{"n_layer": 11, "d_model": 384, "n_experts": 64, "experts_per_token": 8, "d_expert": 32, "d_shared_expert": 0, "activation": "geglu", "moe_layers": [0, 1, 2, 3, 4, 5, 6, 7, 8, 9, 10], "router_score": "softmax", "normalize_top_k": false, "routed_scale": 2.45, "balance_loss": 0.00608, "balance_bias": false, "router_z_loss": 0.0001, "init_std_router": 0.0157, "lr_router": 0.00074, "n_head": 6, "n_kv_head": 6, "head_dim": 64, "vocab_size": 47622, "norm": "rmsnorm", "norm_place": "peri", "norm_eps": 1e-05, "positions": "rope", "rope_base": 10000.0, "rope_fraction": 1.0, "qk_norm": false, "attn_scale": 0.125, "tie_embeddings": true, "parallel_block": false, "extras": ["capped logits"], "init": "trunc", "init_std_qkv": 0.0245, "init_std_o": 0.0305, "init_std_up": 0.0351, "init_std_down": 0.0351, "optimizer": "soap_variant", "lr": 0.00721, "lr_mult_o": 1.21, "lr_head": 0.0111, "grad_clip": 1.0, "warmup_steps": 200, "schedule": "wsd", "decay_fraction": 1.0, "decay_shape": "linear", "final_lr_fraction": 0.0, "batch_tokens": 65536, "seq_len": 1024, "doc_mask": true, "train_tokens": 391300000, "steps": 5971, "dataset": "wikipedia_en"}
Below are experts of layer 7 (counted from 0) of a mixture-of-experts language model. Rows are named gate (a neuron's input weights, with its number), up (a neuron's input weights, with its number) and show model dimensions 96-191. Each number is 200 + 20 x the weight over its row's rms, rounded and kept within 0 to 999.
Before each expert's rows: "comes after" lists some tokens at least twice as common just before its tokens as in all text. This comes from a sample of Wikipedia text that the model never trained on. Tokens count by the router's weight.

# expert 19
comes after: "\n", "|", " ", " |", " on", " Win"
gate0,217,148,220,201,184,210,186,235,180,179,185,208,209,191,197,207,171,174,221,179,242,190,228,195,220,243,236,182,212,160,214,209,230,207,195,187,202,199,192,169,194,219,190,186,218,184,206,187,174,183,227,230,169,188,183,172,224,188,201,195,174,170,200,181,195,191,220,227,187,226,203,172,194,158,217,212,159,242,225,203,222,219,212,186,224,206,213,195,181,213,195,201,229,188,207,189
up0,172,198,187,195,230,183,187,178,183,203,185,213,243,180,220,180,186,193,197,186,163,220,177,180,201,246,220,255,182,186,225,175,207,225,196,233,188,202,203,212,178,199,191,168,216,209,181,218,195,226,229,226,203,201,192,188,212,195,213,233,197,221,203,172,148,192,234,201,158,200,175,197,195,191,188,168,197,219,188,232,186,235,178,201,221,228,205,176,199,165,208,159,201,203,183,182
gate1,221,202,241,206,186,213,196,187,212,192,218,186,218,181,201,224,201,203,214,210,197,180,210,236,207,218,237,171,185,175,170,164,177,218,186,189,175,174,199,203,208,187,195,208,224,199,212,223,190,204,233,180,179,196,192,191,191,194,178,196,187,193,201,172,183,199,201,223,220,221,180,215,225,233,203,202,198,215,213,218,186,205,174,215,212,175,221,178,218,217,145,214,215,220,200,226
up1,153,169,161,201,177,204,203,197,193,203,200,208,231,195,228,169,222,165,216,182,166,213,190,219,218,192,216,177,219,224,200,206,201,198,243,208,207,217,165,167,219,200,202,173,199,202,193,163,208,191,203,198,193,193,199,253,222,172,207,188,193,222,208,185,189,206,180,221,230,225,238,218,211,221,202,203,211,185,179,192,207,203,205,196,200,223,224,239,227,222,238,212,197,184,211,215
gate2,235,211,197,242,201,192,122,219,212,194,227,224,202,180,176,204,199,172,215,218,170,222,182,184,214,184,212,210,198,177,191,202,174,256,199,207,194,218,190,206,209,203,185,212,209,219,167,198,201,215,221,177,193,170,209,244,185,236,219,182,231,214,176,182,198,181,205,176,219,207,182,244,223,196,163,228,202,186,209,190,201,170,184,188,189,202,185,195,225,216,196,198,176,208,166,209
up2,219,220,219,224,213,182,133,195,208,215,186,204,241,186,201,225,202,223,234,204,167,177,201,198,220,183,214,196,194,218,196,221,163,219,222,206,209,207,212,188,210,168,195,221,183,211,193,175,222,205,196,180,199,187,179,226,173,188,221,188,207,189,201,213,189,205,215,152,181,182,182,229,222,219,149,237,215,209,238,182,195,178,196,174,184,223,214,225,198,205,183,189,215,213,204,208
gate3,178,192,222,193,194,219,200,182,177,234,209,171,205,198,216,221,211,220,214,231,190,223,205,199,202,244,228,194,197,199,179,187,189,197,197,183,212,196,225,185,199,237,162,156,192,195,175,238,234,192,171,204,180,223,179,215,211,202,198,182,171,212,204,191,194,235,202,150,177,188,177,206,220,194,209,240,189,222,217,219,228,219,210,218,157,202,189,191,220,192,191,192,200,226,189,201
up3,210,183,201,197,212,206,210,154,180,246,197,177,195,221,204,204,191,161,200,196,181,208,150,191,189,210,190,212,230,199,195,167,169,188,223,195,219,173,233,216,192,187,163,179,206,198,191,230,231,198,183,179,179,205,165,203,211,210,194,226,215,204,184,203,178,233,173,157,202,186,183,179,230,222,212,187,186,217,204,217,221,226,248,209,194,222,194,202,188,180,205,152,204,232,200,221
gate4,194,199,224,203,200,210,203,181,191,211,202,202,193,212,163,206,201,204,183,181,209,188,175,235,163,215,207,210,202,228,180,197,218,215,209,238,174,214,181,227,198,201,184,182,196,210,184,195,201,189,231,173,185,218,208,226,241,213,200,202,241,224,210,190,173,165,190,182,194,180,253,177,189,232,220,234,195,240,196,200,168,224,221,221,201,229,218,166,201,212,203,190,205,231,196,196
up4,188,215,224,211,182,212,150,206,198,204,180,216,188,156,194,196,212,200,219,189,247,207,210,138,223,209,223,203,185,175,237,196,216,208,212,219,211,178,207,218,235,202,206,189,192,238,204,172,210,187,164,212,215,201,199,181,200,218,194,205,166,172,221,189,227,205,208,200,208,197,227,180,212,193,207,181,192,177,179,172,198,196,187,206,191,186,207,195,193,181,191,253,185,204,207,195

# expert 41
comes after: " |", "–", " in", " at", " for", ";"
gate0,196,198,210,226,150,229,212,218,171,239,230,180,228,213,196,208,216,212,218,176,182,232,211,213,192,229,210,194,173,223,228,214,190,217,192,207,221,187,186,158,198,216,207,118,192,168,223,193,238,159,177,213,222,225,218,209,212,209,196,206,216,159,219,179,152,197,190,231,201,172,175,227,216,201,224,172,185,154,205,199,186,205,202,175,192,193,191,216,200,190,239,212,219,231,170,191
up0,189,213,193,213,195,237,170,183,194,179,178,212,183,255,169,212,209,207,220,211,196,179,244,188,205,197,223,213,204,180,221,205,176,234,198,182,214,192,221,184,177,173,224,226,246,231,199,186,198,196,192,183,214,192,212,217,214,221,214,230,179,206,196,188,169,187,190,215,201,226,206,191,230,227,196,222,260,203,191,178,187,174,205,203,209,167,173,190,181,211,220,215,206,226,225,231
gate1,195,206,169,175,207,204,216,231,184,191,198,232,219,169,171,206,202,192,196,197,210,172,186,217,180,198,218,210,195,176,188,187,194,202,170,180,213,198,203,163,179,182,189,213,187,198,190,192,183,198,178,163,209,168,215,211,157,192,229,183,213,207,188,201,194,175,181,168,170,212,206,224,194,230,228,172,189,173,178,204,211,176,228,205,227,217,204,159,204,203,200,197,242,187,236,192
up1,174,206,222,224,174,168,203,183,206,190,211,167,200,200,200,210,182,212,218,172,205,205,177,218,211,222,218,235,192,203,188,180,210,181,195,249,171,190,187,223,184,182,226,215,190,216,166,186,222,197,197,203,210,181,192,182,218,185,219,194,172,197,217,216,232,173,213,208,223,206,183,228,181,204,186,208,195,229,188,227,170,215,208,212,197,202,227,197,166,165,237,221,189,222,185,171
gate2,176,195,213,210,204,212,206,209,182,202,193,208,229,219,203,196,228,210,179,193,228,221,214,165,196,212,175,165,199,214,200,204,199,177,246,198,204,209,215,226,218,187,165,199,221,184,198,186,213,225,220,189,205,227,206,221,206,175,173,166,217,213,169,207,229,224,212,184,214,166,229,196,206,189,189,187,206,225,183,196,207,237,219,181,174,192,213,239,222,207,169,174,174,185,165,189
up2,181,218,183,197,199,208,216,189,193,190,174,204,222,204,213,200,174,181,226,167,181,165,206,199,222,186,175,202,191,172,209,193,183,206,209,212,197,185,186,199,195,209,229,204,153,166,173,202,206,205,244,212,168,200,196,176,180,184,195,189,213,224,193,221,174,207,164,197,215,204,186,212,194,184,252,223,193,204,185,192,191,169,202,197,197,195,240,189,197,219,179,198,205,186,206,218
gate3,220,205,175,204,214,213,190,196,185,227,187,172,216,162,217,187,196,189,196,182,184,242,172,214,172,203,175,221,211,192,220,175,164,198,179,195,206,181,163,228,207,214,185,197,170,215,193,170,171,210,216,187,221,189,221,194,201,241,177,201,161,206,186,202,223,226,204,162,194,189,235,186,226,182,206,175,195,204,224,170,208,171,212,207,192,182,242,188,209,197,200,168,196,183,165,197
up3,189,187,211,198,197,175,196,210,195,220,220,240,201,192,176,211,188,182,229,184,175,202,207,172,236,200,214,171,197,206,183,189,228,227,211,219,216,223,218,196,189,166,179,225,183,210,188,188,193,210,192,203,165,191,166,201,236,203,202,199,237,210,213,189,176,190,181,254,187,233,232,175,191,200,204,228,172,208,179,200,215,197,196,198,212,227,191,196,164,206,194,231,184,228,194,211
gate4,202,177,210,195,188,238,202,211,187,188,165,215,194,217,206,218,205,169,219,202,178,179,211,209,205,191,200,206,187,215,226,223,170,223,202,205,222,195,188,175,197,181,190,197,222,218,192,217,179,225,197,190,192,195,186,198,196,200,245,221,222,184,195,202,184,205,164,232,191,179,208,236,183,220,232,213,196,201,206,168,197,196,240,183,208,191,221,225,240,195,208,195,172,231,148,226
up4,227,218,176,180,194,192,208,182,180,210,202,224,191,196,166,175,228,179,198,206,217,188,235,189,217,183,210,194,231,185,234,182,209,186,237,195,174,207,178,171,208,211,225,192,190,176,209,195,166,207,204,220,191,178,240,193,186,202,196,196,182,225,209,188,221,188,185,177,185,196,159,135,194,226,185,200,198,215,197,209,204,232,163,179,237,196,208,188,187,232,194,204,220,202,188,233

# expert 48
comes after: " the", " in", " of", " at", ":", " from"
gate0,215,219,182,209,163,171,189,181,193,190,224,221,227,190,215,188,163,191,160,190,199,210,228,201,204,198,202,209,188,235,218,194,151,210,223,231,208,217,227,207,199,181,198,188,177,175,190,205,214,186,170,206,181,219,193,246,188,223,165,179,198,174,211,213,189,191,156,222,202,179,198,178,170,199,204,209,226,193,190,202,218,209,260,191,230,187,232,211,193,192,207,203,223,177,199,193
up0,176,209,240,224,180,244,202,224,196,178,210,197,161,207,194,167,202,199,233,180,239,213,197,172,186,174,215,196,189,176,184,220,186,197,212,193,178,176,173,207,178,214,232,212,168,198,217,189,199,207,208,209,188,194,194,187,158,236,155,193,180,175,185,168,196,218,231,153,170,181,206,210,241,193,194,196,185,187,211,194,193,240,179,226,205,227,175,232,194,194,215,229,230,195,193,237
gate1,187,224,192,208,189,175,211,222,188,180,214,214,175,165,179,208,213,199,182,220,213,216,181,204,208,200,173,210,193,167,195,229,185,202,214,211,191,205,208,203,193,211,205,208,199,196,189,187,197,242,205,209,254,195,195,205,212,192,201,175,205,209,216,205,209,199,225,172,167,226,233,218,185,216,202,168,221,208,223,199,213,220,184,195,185,211,145,174,198,183,194,201,212,176,190,205
up1,208,204,218,230,176,219,189,143,208,206,199,176,211,219,217,180,213,217,216,192,193,191,193,194,187,133,174,175,217,227,165,205,212,198,197,188,191,173,220,209,198,192,178,196,186,204,236,225,195,150,178,231,202,171,206,183,168,191,189,170,188,228,187,184,209,201,157,212,246,213,217,181,203,196,194,192,204,186,210,238,180,183,197,207,197,184,228,206,174,213,202,184,201,217,205,194
gate2,227,174,200,221,220,192,186,174,186,251,180,193,227,197,227,173,188,213,201,208,212,221,191,188,216,206,216,253,245,190,202,210,228,194,166,188,201,201,170,186,179,208,175,201,228,231,201,204,176,227,207,225,234,156,178,218,213,216,226,204,175,197,182,199,226,190,256,206,172,192,205,190,227,195,173,202,185,162,190,195,203,209,185,198,206,219,218,219,197,225,204,175,169,242,200,185
up2,209,210,190,197,204,215,201,189,227,215,200,193,172,223,174,217,183,189,163,226,217,205,210,234,193,222,180,174,196,210,179,218,205,189,213,191,143,176,226,200,212,192,208,151,196,211,183,178,201,197,190,199,180,222,198,227,233,168,178,201,203,220,177,187,158,218,163,193,211,221,200,213,202,214,207,197,214,209,216,186,182,196,193,158,197,164,170,192,230,188,189,185,209,202,200,215
gate3,198,191,194,233,181,219,202,200,226,174,218,189,193,207,191,227,188,236,204,201,216,190,231,182,215,188,237,192,200,177,207,189,217,213,191,207,256,166,171,194,200,191,211,217,213,215,217,225,159,188,200,213,147,187,217,172,180,208,176,219,206,200,260,168,166,240,192,192,220,197,181,207,233,195,222,208,194,207,182,178,215,207,218,174,226,223,161,208,206,222,204,200,202,232,194,228
up3,203,177,198,237,181,210,204,194,212,201,200,206,175,196,187,225,172,202,208,216,201,245,210,198,202,203,219,193,229,191,228,225,236,199,233,182,255,171,182,218,180,187,198,222,209,183,197,186,174,229,198,191,187,192,213,213,181,201,185,191,184,198,206,199,208,229,233,182,170,203,222,182,191,199,224,209,197,231,196,201,196,229,192,177,230,237,189,180,198,189,207,231,180,192,149,207
gate4,195,204,191,246,211,215,226,197,178,186,187,201,200,181,253,172,181,182,228,196,155,197,195,201,148,192,202,210,183,204,166,219,243,225,211,185,188,226,207,198,208,216,193,182,218,244,198,183,199,167,186,200,203,238,168,215,202,215,211,233,204,196,196,194,200,169,162,220,198,208,211,184,175,187,231,185,209,204,219,186,219,204,194,188,217,157,213,214,219,209,207,185,206,197,186,180
up4,191,212,204,243,197,193,186,182,215,194,180,226,226,201,175,195,196,205,168,198,219,222,197,187,177,177,179,159,216,202,232,197,205,206,193,231,190,207,174,231,216,184,168,160,188,207,208,226,182,197,257,181,187,197,197,202,213,190,218,207,214,172,215,186,197,179,201,178,197,231,215,198,211,186,214,219,255,165,189,197,226,189,207,186,197,227,213,228,188,190,217,175,203,187,236,190